Below are experts of layer 2 (counted from 0) of a mixture-of-experts language model. Rows are named router (the router's row for the expert), gate (a neuron's input weights, with its number), up (a neuron's input weights, with its number) and show model dimensions 0-79. Each number is 128 + 32 x the weight over its row's rms, rounded and kept within 0 to 255. Numbers have three digits each.
Before each expert's rows: "gets" lists some tokens that make up at least twice as much of what it gets as of all text. This comes from a sample of Wikipedia text that the model never trained on. Tokens count by the router's weight.

# expert 5
gets: "\n", "==", " =", "===", " ==", "---|---|---|---|"
router:133083098150136052067141175163125159094137134110128134108133092187158113126137135129131219161148112184170106106092108182143129095129120129144143137151100101155170094130069121114189152080087113191105141179101072189079148165123123163112112142
gate0:057097137177189125112096080069089161137141063150032192174153152157152134104148161102144134097146115122150145176126058122103139124133150093120214126157152164143138131182129135116109153191110177130063122084156132116145112141127117072119160091
up0:163072145133138192102144156106159125130153226143133151154125187163179157084107163161180150166171088113118132120094129168125153120111132113191147110168098169125129114124162124088084118115136154143158092162088159094115157090142138113140119103
gate1:091179115095137140121153149206146190114156125119176107153124106073096124141108095141070121114059135107143117192103119159168144107146154170132162179142125164137149143108013129137091123107068099074141171175147165141190110157086121129153108097
up1:139122163148111179154122096055134147160118104062112094167128095100112141132120162117105178108084133108178168156182109059138186095126085135137097133172095137166103138143085188189124103176147106148063124156182101120146105123076071139088187126
gate2:134096120088176192118158076106121150161117118174118097181185118117134108185132082114089146088138186193125127196102166105155126121137147158117089169112083134129078168111092144159046105108167175073151093102176170119161111094112116119158124093
up2:095157128137168093064102128173107092119124158122132121094164041079145133104094146088143076152141139129183101198098105148151208050145087162163158147156160140128163104100066135097179135130134089116111120185119155142118161148115128107152109108
gate3:134153111130180105156098131098118111160099100116153128103180062119125137133128139115108139131229096113114152074153137112138086125176148128154194120196117170080098117142125098133141096138125092149136117133129104120109112162123095129116137103
up3:141154138100111122213182198140104139114171196138127118130123098143189132138198162148152113126136128172060130107124096163181103159169128116135151112110128106134180139145174139146165071133138163144107121152149192171185134129113140134183091201

# expert 88
gets: "tic", "ot", "ter", "ric", "un", "tan"
router:166110115139173128136130163144096153096193179116082142111135100151137093129155179121068171112186125098149085052083135152127135103121188101148107166182058101104168110121109134135124175086138077212072130172129080164087132144135159151124142149
gate0:130036169065157121117119096109104144109118114068139141183139117142162164129082110110113125076150096146150105129135123131109145150120176127100127171139130103148111171106099151118119137180185080094123139116119155065122148116158090149197093126
up0:148212055184121136039063043143106099109120099165140168153084099149186122155094064064109120121143118130117174099151130192128113126104113148152122183140112133129100104119146156158167112162156157135121108121130152160129147112141126137180116132
gate1:165136128119100122169153103149135171178110199127094102111132107130106113095173134147103106174067164111171096137097089166179155131095093135107153089115167135146134144156141179162120168097142095151133126193131146113115065105163135172116141075
up1:138179083151128108075122165109110111146153118074186098092096120096063145174150163106154155153152134100132143147090179156129082136152080055065102126178166144124077100148142108134134172120098151096134189186210103112170146089114168090145163145
gate2:129195127123168136142124158139177120107093100129114131154105138106124120115122130072099082098120106057071140154109122173114151123128156107142128088126108136161178186105145124108157151159118077119103115181142173095138125116153109052133131174
up2:183131160141082083000132102097139096088169076152080148144165081119064150167147112126156134084160175121103130159130136118098129129081106098101155121124128044103141130145123113089112146127163125086109143153109109173137177114099112111132155146
gate3:164159149123192163125089142123127083066099121111096125168134100080150155090117128182144112159107101121112101109137137186141150180095091098112161134143107162170158132096124072073077149112094129161110082135147087139167164166079061132127086146
up3:148107132132148112144181157104144158117124174131113122139118124143066216126076126140123124151138134114167147130123139112173117191105167177103104179140155127161146104123141188123141113155120174132077116145173122144091180108099090116020193035

# expert 170
gets: " the", " The", "The", "the"
router:152088104173171106087140201146091136097173146119077143101090092137111104155192161112127176144148094154159157060096136173118119079109083125133095155158089117177173102113093120115174139051144113148111078177089076167066154131126127177088153148
gate1:109121080143098173136103094177111149093141188163092130064092132083148050131126098136144044104137131147118139095127119160099105151125102130126166129119110167161161132045167121109170106089097094135107085114120135092112120140143110121099054117
up1:165140092079136140181102178159114109075132127161186162200151126159105110123141148148185133141125112138144138115125091151143143121174130147076117186086135185111061125110156149185094198090144141189125083104123107204152098117125132100169183100
gate2:111158139119133104117143117140109128087178153116160135186158122161160126118155155142109162088146114180092110099130099097137125196196152188208116138091064144092157084130132178082110117110187082153159181067096111111117135083139071117155163162
up2:112142145142117107128143095143064123142112062090122080060133147152099110164099120103143067128190120101149177106135073195135095125103138118177099088136152112141207108126115071150159122133119155127143145056109149097053161122135070126117095145
gate3:104194119146106152242116124138122102065116112135100046135109176176136069136181147117159152132139131105096123154163135160165120096152188139134186139166137114086126094112134134112071150109177054118168123109136162090148147120151074133135141192
up3:106152129180162110166155079187149096162146104144139097160121124164124104110131088135112139161106153127134133097129124153136125165088156126129116117176132084099129095125066098130147130209102110164104092140136153081153151109120106114157227125
gate4:085121138121175049145111196109106147054102155165049118191114129136141128149105112142161112099125101141074168117098128122157100179093103131113135128212159172097159168128102155077175167136124156094109078095090136115145077062125143121162106076
up4:075146175183107120125131164167124132123144112162113155178159151085116223090120207139165137071050115098103178134128136130080153090130188194123143169115188183093197163128098168132101142187130125118143049171141064120091094095128094148101124156

# expert 21
gets: "ed", "ing", "able", "ation", "al", "ated"
router:096070087137155108140191157134091120106150211049114130094082116120137108120140160168144150153175112173128131091068092187156133107121156108159104150174099082195162128090108132137145178143102064158123151138098075147093147150118091142118122153
gate0:134149137114136198126152109159096115116084148101088168133154172115111199176128150160129069168088126127109149179103147140097076164137145127091125155147100077170141124104103131148100124137091111171123154158141173107149123127203105146172113143
up0:107175056146108172102074140153108157090118149123169145096111148104153147143221143106119135100102146131154108125146130136123124113120153100127087125144153127098064182140089137131110167167062065097152162106103079166118133117116119131108096163
gate1:060090117179079097157099132094118116167118151117108165172165119073124110156092188128098076092140154110134167139112158080148130131101159176176084123083108143100129130115085107096124090143120092082123150162116115114115114096155111132074190101
up1:167174137121118087200113162214091112120216137169114201122189134139147113129111146110121099153149126085086137093146165136158108157098179081164126116129100142120123085112137118172108100129118120142082054142113118155114142139177121158155154182
gate2:107111043081149088138111087077121146109092111113154144150107104112132103120127080136119103120082209145214134166144141167075132135111103147138135136179074147108127128118133164129151140140097149137173153119169149089077122112112104098093092133
up2:108074095135142109067129113131099143128136099065147139165169139111115173155198138074148144139164072104145115158111097186158145135160098159152104059051086117150140205149170152079124150133113088132153142116097121115149144136080123147119168148
gate3:128145121130179142090072106101154153120081107116094107157155161164143080104152180144132113157138111133173139140158166084169120150122166081119120134131210137117098121129149133123068138098085115116133106163166168147117143162128097144138126154
up3:063146107141127113153162081098134139194100136145116099169158078133143092057099187146094107099157156088094149144118113124101133129123096129054170111142143147117102138146154124125143223121123110168149115135170199132169158159108094149097107105

# expert 40
gets: "en", "um", "op", "ven", "ul", "id"
router:116118108143153093125141138132042108120209195127086182138091135123132111156149135127116145138183100152139095100109113119109122097142126123162121150121096119120201130128117118156133166115110060164103130168100106205128219143121113140148169198
gate0:144142129109143077152139096119125147176160081101137121143110144119106097104092125113104162180072085162122094121119141123154145124134183158145121172169174104131129123160153191138116155145050167063137049109128095158156088099099136084102197182
up0:185114179093103118141064145070100050099150090148170175158129147125080117108113148085121156114141071113126159086167122181131106141126129125141129165047104084114114115089145103074149062144115109126136050125063150178131196158130065122098195165
gate1:094084154144103111118116105085107109136110107102159147165079055097110074170172143180150133154130135150060083108123171089168123124154113161166162129087107171162071129145115176130124134122209104090149172175142080047154150059123109098107110133
up1:147131094095057126075210175166128110118091160120119133105191100093214148130160094117115091078088133166167198126110143077096108143072089124134122168148144123125120114091162125109121122154151153177140101149056106088175186091127134086162105175
gate2:120142074119067179126166148199154121058168121047081132178103077130161085093140145153158118107123165128130158137121210064096119118127151117099112184096150147132081157165072130186102065088189124129090163123189098109105161126120122092153134169
up2:125121201091105130154152126133080111188140103099102140164150077102155111159121149137096142178135065199075118130177119140143123138142089175167194095077180141164109129141111106138190150176163109056108128172119108068099111070088128133130132115
gate3:146110107134133154147157138122144172104115161126144113133094147095168111124101150168138148129132141125169148137151099112141077136060026148155171153082130116115142142135088106141110082089141130158164125124155108056147127123164134159123139187
up3:142142186150178076128158114105198147103194210147162136166131171084144128096168139156121088142137185149183139118130119099082094165117100152155096111135107143123103124107102156127150189142146103175156195134095156092189144152173062139120128117

# expert 65
gets: "ac", "c", "pp", "ci", " c", "pi"
router:140118104187156106097128170165112141135135137097121146117099130156087126144141216112115176126160124161136121105140132142152124084136089134104132168119096089126164098123136121117150142079113050176104154213057144121100163150147118157122140148
gate0:173135150125055137153135152063133201162098153148111094095136200144104114128138129106106052119152112121133084143094161130163149169070113121091104153154086137129121124149109137131155109128121151092092148146096108116127119161120074103121145101
up0:165095116087144093059075150128163150140094105103113093058150110174095120101127106171125106110176104163163148121172161112125080114172139070123187149090064127112061059094157100070132088139086153112147128105119097112133129121095170117142103122
gate1:129106071112164152100068193114119181116187118118094104097124182116142148178112159124171079159103105146120126059169138166139171068087138125115094142113148149120094151121158179125137133138153139178140154084162171100090161127111098083101126069
up1:135097161076145177165143159092162126124095169143131160152176075183170151136150198088103116142165117093137116117131082166143200104099173135140176194109154119114151138173176110131159155141187139110068203121118106116106131120158115126092162135
gate2:123090110157105114166100053133079167095081158093107144125105087113059145142070106083176108146097138126126149140123149086122151094122112073140134079134145139101150134140154119115099142125104119186128144165117112093115171154104163075214154128
up2:095127199156187135091108126148070128129153172113147127169147137134157121123124130090082200106116174166116106089163138203113175165111174099133180122098163186116174100120128103118076121129118149131080118080094084097138164132067155073128144123
gate3:080092167167061092140127125114118083139131133154106147193138092056121080137103160109110124164168079149132130141174136142120094110113121119163151061091170077158208144113131179145131127080180115188087130174093097167147093132139139111135103113
up3:169179105156117126153092124148148100145126132177158184110101156154143119118105147113125118161117210136150108143107149173171142095144080126128085136112172125150115086082105097092106091130064149172135143101169112140061156104150128180078152134

# expert 142
gets: " c", " p", " co", " f", " b", " re"
router:125110094189163089091134150148109164119115170105108179115085113193097132152154180110083143130147111177140141114126141136140131080095128101100139182108120111127162079110084107089176148088151100137112139174039138133123206206108086145101142139
gate1:154169170133163100128101138103149160125146158099154136125114137123123192114117094169107142125077173140158131138126143167094121124166143120186097108144141225114108081160131113160052146140104137124173124139127127177159122179165076157092166136
up1:089140113153145122117052131083108206094178098164105105150066129075119085099138134117097124145103079092155146162095099135129142137153103107132129105148147104101145156087106134099157157124082110172108124167127138119067114087163112192198130135
gate2:122127177157127133170138072116069131099134106171148115181126109138158100154149139159201129092075063124069139125193091149115136175152161152107108105092158118115159125068167116166037129112078131087107099102139191103117101121150164134102077175
up2:086044172101090101097124169154103164139168091154096099104089121133170082191111148120131112110191084128108125162201114184165125164144104159098148097126151092095110101102110089126126068130192102171162109103160102073144107180183125064093133144
gate3:122077087119106114214112111084102093126124148140141142123108103163114140138126124126097191162177137108078194187148124131119168171158123151096149089110089148103083129137162157120167113067138111063087142165135092050116116125072114163112064116
up3:063160072171133168064184143116139149138086088129148132116150154083119165155182166161146068121143111162113085082156088134128107124103122145132045109153144092179121157196072112167121102138077128092134172108078111191154134140146109078102168180
gate4:099130182097047079128124111078125109092111145098116113137104129148146157071159143136137170087126153166071153146161166120117100150165123086143152184132079158120175125108112062105127141094153154083135150097103130079182125105076104118102112088
up4:150121129101111099119183148096128157144134153138075084142137168168156152081150106117146133107107134131099121064118116093150141183129162184052129083113172176106154156184086170125149156110138130138119100084181093143150131118121112122105205100

# expert 8
gets: "ur", "com", "ul", "mar", "mer", "per"
router:151123037154125109124148168133071127143142149125126135138130124161100073151132159123098141128120092157129109083156086132119082115123178128133149211157073111136214079124090115153170115085165047185092078125130149210087165122116103135152140169
gate0:125109155140137132115121169110121149195131127071146144115138109132056088125070111137171139089116078126157144124123063118161127121079088118137079127139123117130116112146118172092114089151072130168096137124123116150080132090163073143123068152
up0:131049085164149109174112143124122174099139111149178104154113046157172158128175098086158123083056109152164104124138040119173092152169153161053102114135113138140130133165154090167098163182130155125117115097184136125163132125104174114165081109
gate1:135120147191170148052176131111127185121093085145135091156121100111125057125101116160185078156097124095112110113100147136132072167130127106134106072180149175082082126118153186127145101064106130053120160178125108093109106120127130074139075121
up1:106152129179148158152187148110112114085181149143066160100140119134175135096106142148144114080131130102091122118128080117178153117144140153105131114084079142204137169153131154137158077162178085045144129140110111119098138150162170168157043120
gate2:130152080102099107146148167106110134069137113090124095188158136192101087094147108104119116129167132151139132056183073159048118093154098159094126147159183093106173107090121151118182126079092119136127133101123146154157099149122175056184089109
up2:108165141180175126128128156137130090102099162126086097119161110147084132132163168149148153094143160144094142149140082112165198087073125067136151114112170087163141142141089116100076056189070122096086086151095093132139135129129082173099104092
gate3:125129141155154182077161116144138086085068086123164108139131105120108090090119116157080109126126174146171075125094181087130121094098105077123166093164095105167106147133143142202127148148163111086156104085115144149059103158101129147165080084
up3:063219143085127124169125178093168109084118128159110176134154171119142178167176193150138105118110127081140143064112121105149103129132137171159141108116151087146124145134175125160180200056085117180159088146124091122120101118109156093123155138

# expert 2
gets: " the", " The", "The", "the"
router:155091090168159103096153175180071141124194161134112143083101100151116087146192135117106177154138084141185134070083142177130119080088124112115087170141094130157145068099095159091160121069126122157118104137108063133090153145112117159117134155
gate1:127134166143111130083157159125164128166148145072145122170198129132110099157085120140094112164068138176125140148129131161108113068145121108173169182120169098144076121193166105063116130140145116117102157127136128069202109187125113109160128182
up1:131170062084086160143164107193109166059147117141065145123115103106138100139144197145134136150112114139100094100108137195107131161098109159077126137146153105110137175160100095124109095140162121063136176185140107141145098087185103141072128091
gate2:187129156062133134100142142134187164112146143158099110141189104131122097068115147122098207162150030097105137164067156163133119129140165132159105180160175143204101141170117139188108106131115105123134095119115123085100082123133136175140114105
up2:138103159167170061173101169140155129091144117107136080124080162075138116113116089104133150102075122103092168080157179115107105102189081081145095210097094165188125171165176114130164104106149161135087139118112114152100139137083106104148154090
gate3:134159141104162108156091099195158186115134098135113133202165128094084083193161119180103170152120121112147159176171105101103080104069128117161104143150114148175103112161102158087155073157146101100112079034148143107136143074156158151116141089
up3:125107145146155150105150081116178137095133134148088128117186088138111117120091097087071133135129121118097154159147148132124138194124147122148115109132128081228131128115139104137176145159129117129182112085103103196185080114147124145152157077
gate4:135104120109076199164196104084121134106114182124153146128152138120135109152168211131073115108165158087090164128097128111072104100064119127107133123142156081051195102103156145169169122155120138109157179122109100126129082083166129154096129109
up4:180123146207157190137086124155160092115173150087094136109133126127177079177124100129068123112155191149189148153181128162191098145148136156095155088139121138102176130144117085136104147121169172174079134142099162117174109082077106104106105120

# expert 146
gets: "ed", "ing", "es", "y", "er", "ary"
router:102113122131155133158211158145124176129151152124119128099114107111166126136141124124111144163133083150192115120055101164147111101141161133134132127155095089151159126106116114135160176132146040175116152115094056153089124209121066127135111149
gate0:099079132092118122122151163142134077149187190108149101146126107177182150157130167193126110118175156142140158106183151138167105152136117178097132137151150089142140145135079134107107127144091132088126108131158147051150124150164156152078194107
up0:047158168128150165075107157109135136133151103096150111115094106113118126163160095133085179141082131110053130151120137073177176133129059149119148141099139126118081096180168139110129169136152100163106158100068166136162163160096161122105073092
gate1:150043184131109158148106135093149134151161091103097136092074164126153140156159152121140149105154038134070159160077168137135108121182102185141117107121103154108102089143126121112075188160108176158166086166134145088108100159105142117157132169
up1:081129155110146111117151126083147170162136104098166125165120114090138110171167164127134131140097153109115180101090161125150142154086159162168176102110158123142155104080117136128155097104122206153182135111118145185192061135134122155083099083
gate2:134078141118177207117140122139115167177080103178150116142123132110136140132125152127126157055180078128074150090119057159115115132150146129124176137127118102135131144169208130170106155099133114109151121133103157185193119135113151124105139117
up2:090143146108141103153171139135086098096113100098139064134131181184070176152141149084165130126095096075092197109127182146165103094090118100094156139098138067162167115109089136160130138150097100118161073169123150137165091163166108191066088118
gate3:084148176155113117121059155097149093175123187053101186064130116102153171116104145138156107133123069176098082084079118126116234145103150081089175111156125138116128071095111115152116163163136133147086130140110088105132132093071106120158154115
up3:117090142194090163193159109204139164093168134112138099143164095166113092096189129151145117124154127143134130122127126089099143117083185145114066112108086125102049145158109119105102116201111150121147196079125147203096134064142189132103134112

# expert 114
gets: "ing", "s", "e", "es", "ise", "ee"
router:083111126122134110151161172207110150117142200077117187073108131106169082125139127112091133144169082147148133119082115156145156109145117176150126123161097119154178114116093179126150139114124095161096159140129084154132158143135117152130143154
gate0:086151143114078152139133108156100089135146101144051160115098110173123135129102131160083080138106192160102055147152181099099154138150108160109107114134141104175063141175157178107088164162112141071175119187146189085160112129112156121160084160
up0:109159160124088112106132184124166091085108194153095117110120174183174111098093123097131148081194152109103132191148170081083163105063166149182127159124139147079127167082128176121188145176132116094122090142052116132138114160147132141130120108
gate1:125143117143093155096110148147119191140138114113123062134066142124109134180083115115080072111118085108191159123088166117109181133197164138107116092120114117116044119104129119132092148125129176015129155175100169184112141146174132161090103128
up1:125125114130159153097129111140092143104166113104112095092094165101121124143132050122068097149158194173142106131160203157120143108159097147094145096131100089163083083138151031158167101159098160119136149134159083152118153187152134166103173125
gate2:108126081152137129150071138103187135140102141177106112089141141140116130140122121165105086112113095202108170080086137170074170173148123183127146163107122106201140088127170123128068108112175140147137125111122086116111128154079153151139192111
up2:160102077120123138128119139182153123126170150155134126139089107073130154150106157133082147142109155112095049109100182086075157109146132061142178092117107139130094101108082108168098085106105070043104172146123113115140107098155099135105106100
gate3:065179156091133151080141161063178136134183131111124121102089168118168128130125091146088133164156102103143099148132096175187185148104093096104110135194129116180043093127143149072130146097117167117125118136188124110128151069122136102114197137
up3:099111118096155143115117100213158137114170078108075153101141164143159163144142057153172091129122204079100089148173108117114088156140127123130096166190114162115128140086058094132119102110118088160158110120091108134157124149103160110150148127

# expert 184
gets: "m", "ah", "k", "ak", "b", "j"
router:205102055109150105070124200196082174127154126089100176111090128141136117127146190135116137098155120098144179142085132176141130090125143099091112180168085086126148115141109123139104180086131078169095115155124075196127121165115101166135123164
gate0:125123104094098160134153151144115131126123146135159121157124092065054067121140154130133094136079117086147135096139112120097178163129136150081071145137133106103131127136153104133122131176101133138140119120126119138100171108085087230068176155
up0:156085139102120125076100135139137143160136131174089071117072125087119113129070123106164125157121116130195181140138174171119179096122178132110133134111099122130150139131124122056116183095160198136098163148133111131122128201110136139141154140
gate1:160136137098154145105100084117137204092108218177179121163073154130115092152089177117114101175121055154146116111085143138073154115130151175121106113167125102108074182153097111120152112165141097187095139074138160094130167130110141150144123156
up1:125072096072113093136088124103124102129070112118130125093075138152070142158154107084096139137160105055102071159119125107147087166168131156138087150139123140139140114056138158138169085172108108146086085179158132155123092104110120128092171113
gate2:156127150116101138164075122104115191142162105136145111166127091165158148076063167195145133115135143117094217087155108162094157187130151170078050136112102097119114132128107137118141143107164154209149098159096112150182179205163098133080108160
up2:106208113123199123157141232166104120110095154149084075073123189128101090117183137139134118072097110137136158142191152141079115157140159118089130114124129111156099122137154112142094124150186161158114143133120144069135152114135105169089137146
gate3:107074157144165087126159147148103152199115104144108114162149111220151155129115131132199130149160141146194061154135078111149142152101130131132084120150133170140136158146072169087099210132136116080163112148112135139101086203158103092114098100
up3:132117131137083147160163148119108089116083090076166074152058154119063108117176122131100098127079093086144067090173069125100164129090163090168070151119141146112085127111194137183166148160160159095157121045208114165139080131083116095091083136

# expert 72
gets: "ar", "ent", "al", "er", "id", "ad"
router:119089090154174087125158204142125170110173193106094206127090114122176099106129168146099163135199112127164095113100091160116117107165142129129152183137074079134212124101115146127139186116144087142118106131092063172114172172130145133128194149
gate0:145116118136125139145096104099194074161147119148162084064096136196127171148146155158140169105150118210152164144143134115108124123172112117159099141130167145132162105087082173186162050147214132120107054121144132056132104111164129134130098101
up0:118092067109086138148158145118110073110130090097100107114135128093153151080110164107164093140153054177151141130124178174149086171128140102120184153107058089172141128112143147093132101153074102052089114135137197198141190151134099144130090163
gate1:179119163111084070140126131130124221171136134100090117108079189150098148085143128127144067114084085104134155071141104081131133127158055192139102106087122048139099143133158136154103124147156199145146107168161157126119086122093087118118206113
up1:127163132097135084128101143108109076139142101145114149090154164137133125111179204089139112147141105151091144147206121110116118039160116116128113106161144153170096121175169142133135138167100101133087161157117096184157091118071208116121181153
gate2:109093088072141126080116135097138167145090155140124127075125165037097109079152135153139082182108160151115138131143107127117070113073144082166115113133070117165147156172124114111154105135133151064178098115161134141098104135124071092155153169
up2:133116104148148172154049122087111167140162049139170156114110133090125103086103060166110149067155090158147192118159098132130106067083115152130101136086137185050224102089121111149122084169166112140188133128140123131135116155095115096176146139
gate3:139152139147133061201170188108126137117161105134114130090121149157076154107073086123131122144189181119129113152123089101161182118119196118079090153162143180032123125118168145101164125120128106076085137155143129114179147103093161145141168088
up3:149126113126147110075108154140169091092090144149114105154145159130127107080145132196189116114145124145202199095152159170103148134176113118141077165101130189109096134071138113166142105129149161097105127146084192099188157111144194118102097103

# expert 13
gets: "ad", "il", "ce", "y", "ip", "or"
router:090121097169172083136157207110115143139155132112109131145139159153187125156146135126053110129170089165122087150130086154090134098099133086123177204135098086110187123097089149154149161116116047126090119133104108169128134166109095145077171125
gate0:120109110105119113120099089049120092131104130123149118092110115095155133115141151069128130099111142151051084134192175182145188156168161075103075166167105140136130124153084089119093158069154159115151146132148109162077178109091069156166146118
up0:089140075103167145096133114134113074130193104179119189103105155111137082161095128177111157171153148122090101151144133141150130097158117100060140072097169083132173123156141045127125137075112097152170063087143096083156113084159100166137089109
gate1:058145115127162156124128130114160094129106142045156181146102138132137116136191118122142112105153126100159112104095170145136190157102172124158129164126088137062061114159124187131214135060126132151095140087079134138155134125099139097143106189
up1:073166141092124113140107167157133184109102112119121108091118106117138159104137123112141170122116123195164144196123164101133095101112112189079164156129163146076126045120105137089178163141121103080194068164148130127125173171146110120143096114
gate2:111123096164141173092054115129080187112183142153168134182132126113144147092110166162172148151094181139137144138121159063127170169152120136127118092128148126087118087084117113086070040113097130133106153098146158075160109121141107137149121181
up2:183144104163124194072178115103108151167160172155089111142176117067135121041114099167071131092152122056107098150086123117159083154140116101160188086066131127093110154099162094154131169101116108127089143096142116161194139146094159132095123122
gate3:126115119103079140166178173158113108130159065093128148137166175141111125137124073108120124120135213094173099141190109113098081100111114100128107111133158181132129099110150132134105105089152122151156132130124092098117128133072179126081129172
up3:107092140145166135143131077172128140109143084100143127105144193102129124166114111080141081170129092121162145086125083073148163116125148178117111135105122108210144132142144155108102073178157184173070136082126093111121109112173152214128111106

# expert 165
gets: "r", "d", "w", "t", "l", "st"
router:151115082171171116098156176131099145107132141117131174110085131163168081132132152119073137144176098149115155133138132161144134100079108063086127193129089099137200101129086146113132132126144087125127088128093107156125109139123113178076111156
gate1:091097136215125171153162135166097143078070144161133069151128162157115128122118102180087100130142146153105160160115114150107111132136075154184123130117109110078118106085072114098150107114167159146176119070093129121130122150072137146105117122
up1:140143121157115091112111155091123123143108164143145087077135146071131167161096192152098191117105081173102192100142149114156072167161183092136109182144148115145119111163135115133114147078177140159116116111174122121117143120176077148085159085
gate2:125199130162133095154108136136092136166172108138201169142147141105132088167123118096146135146092088137147132193143113110091152165094118097127088101197172167083183136152135117140173085087060090110075128149105141165134081130142102102140151156
up2:159146112126181140096096171140150089128122109186119167108164137151109118151133147176090072124166122135215156123150174162098128119120142135113078135149094145173092129113111042095164127118162139082134066109117167132159114094175158116158114139
gate3:123122149128098140094113151174180139134108174176095134148153135119164115114110129153143147168138106070201175154147135142154086107105085109126173148144076160162153095176155137119098174078171128092148126149188137155185165138131147116143131169
up3:089149180104131101121107157107166139192175143142144161087089154133129083122109175079169124087171118120168122093120132087101145148162159109112161111102105148122081088102093083143156174143136143190129119146151141133085078120148096122132161120
gate4:132166119168130114205146112064045156154138126193078104135140085137112129141128160108160123139132122172099164105165094120073145201095121129135116097079120192163179108109093123162155163136157127074119085167148118092128145121126150141153094101
up4:106087163096152174128102159146124118158134134140136089145197172126122133107168164127164071162171150137100165130082175142118125109134124141166124114080151113157058095151087104120111110102131080164048173100115169109168150140168127122155110144

# expert 6
gets: "s", " |", "k", "t", "d", "y"
router:128082086115163131108187153162040168129140116120139149095115087130098061143167139164109135135145092125146157111088126161098075089095157090083126121156123111161168097130076114105149147110147105161118127148136092161112128192152061145138098151
gate0:203076107102214152136142141145161094101090120167144138090143143157144082095122122173115076131129170177113100071160176121145127192135208108116167115145130118089115046127150130064173208164085135105094155183081171106123130146156137113093107112
up0:173057139110154089141100105119172107121138177152119141128130163091144149180050127180194132135157101110092100147133113126158105131141104144088079141124095120152149200104086151143154191153098149171102114144147131149057105054093210169144142103
gate1:146149130063143140136142134069143122162200080163145206123150166179114074105123076161083097160148058123139127135123130146129170110143142140178179163150109081155185156143152176107105147127134138082166119102111136163167147168117167099113088114
up1:137152159165122102109192149140100110119099144107135085096122118154110116124124125116136115105190075176090145140112147155176141110120114118136162163125083119066089120148112092133175148157092088112151094137139145192173144132146099128080180130
gate2:130143105178159092111134157080108078158052130110172115154078077130126101156058174096080167104113122109098153122134188195128134118139112085190173095091134141101093133103130180139112134129101109177136147122168191151110141143100128137127085133
up2:105183148105087110126132149067111161118152120159122087138125157159107127126136157106109114111151172129124151114162155114169185145082118115189142101108142084101146131116107109103130113128132151146088111127081144149164159105154160096116101107
gate3:147109146099136132161113147146114050162094154159110129096176149080115085136103130060135087174113114174087110153175082196149126118110111115132144103164166080161126150185120078132118066145077128208094054150063105098082117153159065148104111107
up3:115096172133146102124172152118104183117108170079107102075140148149171125173129135133121113065094126083051098130108112080185136093195151049153137171147110185189170090088103180131173155124113175118132144097161129126139101128137172141103117104

# expert 96
gets: "ant", "ent", "et", "th", "it", "ist"
router:153067084131186134106150179142105171141189191125121167134074145111143100168139154180098155111149102136167104101091135161129107071109128132133130200159098089178137130127147128147156183111078063180137141147084076167108124145135135132109138151
gate0:153149130072139113134123142159113121163083141058127152132149164086148134160129108066047196153109131120155131167142148121098165122139074166114058135100064061126115112132185122148073151094134097107081123132110148194110081114076122090105065130
up0:183148097172208151082128125192194133159136127142126162086135080070104179101095154105147095163147111097107157141081176171131126103105100119080109165110142103145150123129147163071114106160205142102086136116137081127130117087093110120087080038
gate1:104091100138113139079076123073126125154118137104170121089114150158108108065073124067153123050161076126168078120146095146125093139184199138129114165133137117132144147112095113079150104164105086141121085137132179172152135137113099087133152168
up1:120158129146096156155136162135103133146125118112126176168114154077151166160162199172200109126110150094087132089073119178074127151118206079171122155161099117123088129157172110118089098111129097125101153149152103112086073163096119119159120147
gate2:122149168147113165155141118053118138151080126134127054086184120056184116047122138130140117131143148104135150182116118120193185139140146162155116140153101148178120076069120176121113124154188096146097152136112133191163178118149136131079162145
up2:151115121085101095159091118108090104108123131111075125164059120137118135190077079137161148162092087096115089054150165165146136154133170068085113122123077100160157138159139114099162137113170169091149129145137124172119178157080180118153110094
gate3:140090072124111124135103108107117201135152149225161103119109136098111036083179120108134150153131143078154124110120090076149093137204103188108143131136152111104104126164098171115157167057137129149103134123134136116123129108108146171126125140
up3:100081136102110104088145161143126141173132129105145089104073119150084117170139093103113157128226159142118136115142093083151110143151135131129122121107136154139117110164101138129184128139157086106155135128141115162151137080111126114169067116